Below are experts of layer 3 (counted from 0) of a mixture-of-experts language model. Rows are named router (the router's row for the expert), gate (a neuron's input weights, with its number), up (a neuron's input weights, with its number) and show model dimensions 0-127. Each number is 500 + 50 x the weight over its row's rms, rounded and kept within 0 to 999. Numbers have three digits each.
Before each expert's rows: a language model's description of what the expert responds to; "gets" lists some tokens that make up at least twice as much of what it gets as of all text. This comes from a sample of Wikipedia text that the model never trained on. Tokens count by the router's weight.

# expert 27
It responds to: Numerals and number words. Digits inside dates, scores, unit numbers and table figures (21st, 73', 180°), plus spelled numbers like two, three, four.
gets: "0", "5", "4", "6", "3", "7"
router:524465458545587557416541459468542516483547492543569474630527421381429521599497505497453531455431400453496486496538527482416580443512526592471510511533565523424548426611435570572452493460389536487459511452477459504448533547554529454592550536452543562438531535537502526462396479455522506494464480465510478393471419422529574437512535535537469519543576458500509498511457499510568455505444
gate0:506493551492499399502499515507499469476541548487506487476427523662528534495453513471448474446460542552427467592507481424564510482561616415514468491462455488587481501510541590453476510507545434504548439483477441473509550497496463534506471469496515506552474526494539286461537373478546447452515601475466493517606513546418500421532539583547537447507585529593500528523467563396503483481485
up0:477457491463545500524459515503493500585423455539474476509555443394545515498521495549499502530485421471582558472509518556487448513453379606472516489527515499439541477495393523514497564472473524407507545474556520464492486531555474529496463582541462470510495529522403578492450593523460561563473445545524499440391512440600494543491448445508429537510388547487532490531470418565433495457515
gate1:461463510539523443506412494534567525484443442468433438480533473492464545509416519495519521415495472447471462475574562508496522579421455530506478458449434435413524480551581489554552504596545511548469520497603465469525482472572566478550558516555495550563497513497510503505447416438383474591628466498417495535448474534491573440482492551436531458491491480485605524583488519515482443530488
up1:500464515510484478497469453482520569521447489503439386537542499498473528561422487446485589407491422473475476532548595506420494517566487556471482404444512432417546423532588558532510536562510531540435483524534428569465534515583532430509532522539494531525502542501489535524518421523425431547539537459474516547496473514491513524534479542460490560486454452471578474563533512535575426540528
gate2:502502516470575475493463494464505540494467474515501465519524542476526453559441524508473522535468426448490437463569515523427506526494485522615484558490529464524498465552601511505577539515508563528450581473477560407502471523498594540487521516564472445464437514451481505463492425459506550460507427536462488523394489539441610497618455549564518502528472564502408508623466378492452500575501
up2:493449495486492510405540483502563450578463451498473542538462554507526389546507604414507441479499446408409475503507520538450464457446563535455558435426532473432474478531538607468630456503503493570518418439516470448447529484521515500531556524387474477487547574448451463526597497502555553467455490459472501478576473509459526512483472453495532491437515469610494512549524481473519489515455

# expert 38
It responds to: Sports season and birth years. Final digits of season ranges and birth years in football career tables and biographies (2022–23, born 1958), plus club and team names.
gets: "8", "9", "7", "4", "5", "6"
router:531414457467547447536522474536495502408526508454447514568549447561481465532499493464450546482483512484454493620446465529498561576466428540519549598488440497488463429436450516499494461508534417472489417481466564467524482483457571557499571533532491498569482377526451570524395575476474546504490522569531437571441527558565503414417594483453471447493491513466441492536551484461418528557467
gate0:554516539437495501525579500483511465506540593416527532469400557476533448353495517408464450522605508478540470467517629490503533515608557542501513446545429464518480394480497455490534508446577639506399515402450424554456508465553514487502501518538503479539491466397509460422535431505466536531516447474485440439492449520526536514455444552520529482511394615478480541536457456520459554436624
up0:497511539460439443527452542514465488551481565541413415446534465513439445480469535545601465465516548494567452511478412479505497505434407506448496430440480439471525530426551578433502572468444454511540421580554538548428528495465535445492449436482522531469490430506454460489489462487604514524506545571533503525488512447533503512545484521461410502475493513473454534581536505432619583498453
gate1:467516526517491475468505500496461514534486531518514493469476473505501448439493493477427517493606489464459558535469432485518362517579496534455487483494519414450471496467475482411436608442521531523513489602548478562513385526535511532538429452395473471526477493509430576545540463471561456518455553433427506517571402508453412505501481541551497420540500527514467470419531525507473475522441
up1:477557522497541514526486578506495458507574384489543573432500468450484539424470544635501440485501498518492532529482540490554465506455455570446468491481476485575569477423483605464496542516518569466411552600447621527503486445516601551489543498472439537547504540445592608551584469537540471438458547483462451524485423545542490517487578587485511500539545564446520538589516482470532474539443
gate2:495509574489495487525452551492511490526482519434512494522467509575443442463452484460524490544571494513409522544558524502522438458401468440484484489532463498511473504548516478420604477360391580473442458492516487526580576448408574598531545605561403452501515512537436477422536554459496500497635475387458483443491540484577574588430555529531593671446421478433502502516443484536470531550611
up2:467460542498482469472482498480535469525461561562462487417587496500514542471516502545488493385520571446482438524549489465494515543466543549514537504607537475429578533475547463546388513482515540474513487484428597517411531570578484442552481531537490457444532535502510455490532444539512438488494587466570474585478518431566473453452460456460415406518531550528446424460478444597544428398531

# expert 43
It responds to: Articles and prepositions. Function words, mostly "the", "of", "for", "that", plus sentence-initial "The" and list dashes starting infobox lines.
gets: " the", " of", " The", "The", " for", "="
router:487507539554482549530460523484567454550525445489409524429520426533501514524428448417509481550517533483529497482501454552581405424528491510464400450507593492519522585535430535540502468518547425603449565504513478478540442528551415554536506501530498444567505494573500491490554530488538647491477468552458562417419570470512566443488486503495460505502473433551437456458508491553512461495464
gate0:480527555487448520488507446481529418479443489478466587523460480544521490498528506544473524507610485506477594526485524517481466468465445450485624468562489452509481513649381513515501470488595454512473545403519444538516510468544448511516606486536454562479553522529519505483476516587485418461566420561530550471488491472467517490472446499480619531458439574608459493453487523521511517513538
up0:539484426537565462500518503467490470554569554534468565598561488541432451465498491469446492472404473518531453344481520412543436519422579551498557457371518606426501552428420466565442546445513515491369488669470520470480444475531598428462453521564476446519485443501530537612483514508462510501571619492451525501506468528552498475455456468521538553579439551431477485518555494483534415639478
gate1:496561495534595468510519478521477477472539492605528560554559435501517510482504522501517486554526555461547579500450524633488539447548571524459554471414493465554472526474536488479487454467455555519490476478461468526503583495466492443553487462533540438489533511580514584445553502529506581523654464415544536422521512494446486505507509468478456483550499549440493614400459462498502580560554
up1:509487486470578516548538520503500491657433499435470519659474486583532556452378448536489548451489515487486442528562462489591580495484542439421514504487477568486648518460467499505484504466443539511438485468444610516505481494537462413504548470503443528488411565506542479562569523536491541455422478455484495561487529443459493520495565432495457516419564413494474532564497510510515577621483
gate2:525551490491455465522517485489505458614425513385522449490436579514490547552468511518483489452402521443514381538541521514492490461412525480521492482439534524527500423397458456527535533413456526485481491514456483575476472474572489550447497440460544470522507611386487593571561503481556503543453464479449583448495415437551455543494474455543530505514511443544505498413573399534469511506468
up2:526461461619513548544533482475460513502612503504501554463572461478521508390462506459520596470559429481493589426447525566364554562515452513441501427625558469472453497481524444491483441498576465498549565396404408547369503531456589565494419514450519558542474477447621483521566432534583507463537490515539432483408445537525489566498553419497466509500519587569452473500455459439464444497450

# expert 44
It responds to: Career action verbs. Verbs like made, played, released, produced after he, she or was in biographies, and prepositions in, of, for that follow verbs.
gets: " in", " of", ",", " as", " In", " made"
router:373525463495550599507459540514543460561510514452466524485525435491386436491447544417493428548476473578511508510521549438498509498476528479482504598480538490498451432502503467443442584540490457445497493498471539514476562441453487484503409487398390496532514440451465527531430595562466492512496556489402482468554563531478435475578453528430570617460582531543566541507527528391428498481471
gate0:537514503521459404519537464507488476524467511531481502495561513415529539524497391521556522359544417448554518528483479506477459519564426509459460498531575549490442530555531541456569419431474557519584500527511408583549524535552446517462466472418489431503502538512544478519513558455548505494540417553523520528480493505509476474603476468558496488462626405467429483547490456532418544444520
up0:497451473547479575507512466495488497425530600573523495504442501462495511548509575514533443614462425476421474485566499478523522456489592487451440492514526424569508557476499460486419589493475530451372407539497609565446486529458498562543483462491598508551613577449529535503545471455493509525479612561445463468523451490482547614451553451419438435469529538453470529456542496508461390537451
gate1:507474459505520500470623511537510537498576550452414528504414394538556515584489479493479470544526459465471444508562440439502502557507535452516483523453523443504437436419479465557522502541494522450494472476543540394526537539567445600538522593488464445501536536483465441472455557553414519626517504522468460478502519464532518496424567488512420511475531422400565523542521462473497439479433
up1:494533419486542458482561484510529493459510537529478589422425464524469496580484536493520441579536511488393559472598503533504521490425533559464431540507548461559486487527428470435496477639464434503568434419510576493569542618437506517508481490475453513537533493482546375504480442531485466488534506529482381454533422451550461467493452510560459548490461507502504595567460534502444485482472
gate2:524442516493502466501494514546523502565440485448438455545454461620507530545516521467557464501443527517489514432533457543525466502471378457456459541444545492511542519460565590568455476563601426495491549577515439451550467408457563440471528508495410536518425553474541469494466491457462518463544441449559381552461510535443432482499537641449607536468509462503418585503516456522556508517552
up2:495481476421464522517495494518513492529550486443433487400460537516490449483497522407560471424495414476532488515487465484431654573449454578525487555490491475513433434463542583510535476587486506474565410429539522455496514548548539479467494467576455441524500491492422439449475552481510476460488427511488445488413451551488582463478541471486524469452420524455555487592545517433446503392467

# expert 16
It responds to: Digits in numbers. Digits of years, dates and table numbers, especially leading or second digits after a pipe (2015, 10, 1995), plus along, together.
gets: "0", "1", "2", "3", "4", "5"
router:521475500538440494495347519466447467485495579519535461563537476453449492559442541523552499452536522509478589462534474447537545491479572480507599596570443524492568493542474588651545488467498477469424518448566462479567553519498518476442546487436476510461513593448579570532412498515508517535433468476566379565505434504527564598561482550395497481524448452468513458569568442472453541539489
gate0:458528515495524416492564521544470498473472431468548472516532533473521632516558526504564553536528552442442475475499470406520561410559416528540521494508469527556515480389391471492480535481508548427523538481544499390580504459544478475378456489427430541517505449556476451518499521491483475558462503519495515528468475436517413403491552514508598554522525443479425422480504524526447570518604
up0:512509539485454588503492488491525502523505600525459458465492465507458446379475459480494413399546458515514515552525539533488416508541611452497539556514460462423474513546611510521510433587452467555464476466484513580495433473467514485523519459527578527435536499471553552420435535450485537523466458509444467438514565555574568582489525567476409494451350549520606483549455479464594476517510
gate1:479581487488551463512439512488499513472473379467507534470505502429560485541598539512457495469493455551428583456550453506596508551526412437612500536602572524502463537577472523555463589527522489504570442375541503492600505576402555512380457532416448439502542502494436471504463505439496483517548419490519444482474536565445578481561478543454544499552542487546509566482519580538467551509527
up1:485505535504499440553531493514425503477546496497431463515548560458453502353419484486528552577600610523504465525432468490410493518419575581476522470482481454474553534401508441420489415428527473473577565590522500485444505451571496509538583441597565497527513519461511532489480545502459539540390493592492505559532476490612494461438462375514535506454455532502400474525514382470495434506460
gate2:474487475542401521473567520552518503438364503512465507405562515490492537496388516528576457596505447530508555523488550504413518506447493454526550425573451578472457477476551513451531456454584493526528535449497492421530478556511445429529511485526504596504475487466443467567495532519433568547560435493496469521543444494427473421500489545565583459556465464576500544493495382448447510464498
up2:505485517551553508557476495531429454533553493515563511498475461494511526448518468488530583483497496542508516475557451451516477533476488470447481579546435478567602450458545439512453517536456508491441521547498495559455525466576476625429532606558460479564494578521507534505475474488463436430517561523561540475592482468596489542386584427395421538471559530524542431521516549525506468546504

# expert 42
It responds to: Prepositions and match dashes. Prepositions like in, of, for, near, during, and dashes between teams in match result tables, such as Skonto Riga – PAOK.
gets: " in", " of", " for", " to", "|", ","
router:488503524585544478529441513458551475480501429534497560574502496467466476539408525465536413474488468443466565438565573546535442551457553448480431443504468482603562517484416500545491430524602446551488588552633484513578485522518481474552521522487527581574421554483505533515492510433474583519494526492469518547456483513521605434503496462500582536406497522499497463482363554452547544528578
gate0:492450471533473482464497517503488497474496448542494399544473520541516463493436513483499507405488490472484497578439464538488492457508443486532514544383431485501424482426440438553500518538365500520479467464505439456403591503514479472447515502534466532386569530484503514387511472530559422476517532520503508430485475473462480519490515591558438557669601439418583517585467490580450490421427
up0:490466502475417459499516513487491505474500510550488435552463569574518472424423539546433439542539487442492565511487502599448416593469501526557517475422529399428447498512538484462492513489481488527502468493522448525536613565422467426392530490487565537433578468421433501511560521460528450519481512515533492472511475562521459456494596578534482615664563495500535550546484528608458548506468
gate1:532444555445536485530426539512521509493637517550465534479374455480518483495527515615548479576488542569447521497499512501486527526555481534544472539542529448497567489679551446509526478556497485489512456575423492550534419440519607509572502537468543449571543377490532527523575494401448447546549563516493466444447481529535496479480495517443574459489370539540515510444558543525545549478476
up1:491461450543534588474498542502498475447457526524508508480526537596503501512535544543475519482398459560481484417513458475543525489540540548612595433407446530515530493428467491593481473532472461504451508570449587551588462539467444522499504413448493487438419534496523520560471462532526426508511477467471488493555443544430505435541597483575490496451515482482429548567489515423513490478560
gate2:569512490569443522476501478458503442545514458502498415467520490543530503493526440485496493526493492481473574421460408548490523471494597547517455557552660470468452499502555531599469485477522452496361555413450445500398497518553471455470447419475522529421602490496511493387480462492526493617503421399540494437478499506465521534399545493610535467468367506506493479509457518555581606465510
up2:555553462500556514529523561505464504529419618460484451573414465543522512419469392492538480458538517555507443557484496474590495675459526407492499424493421546464438398457475475465590411451527497518497490482520493458469451514489493446513522468466499447500586467409414510586532583488475521480485505610356505553495432578519498497531561483467508469545476546470481444516510579463515523495540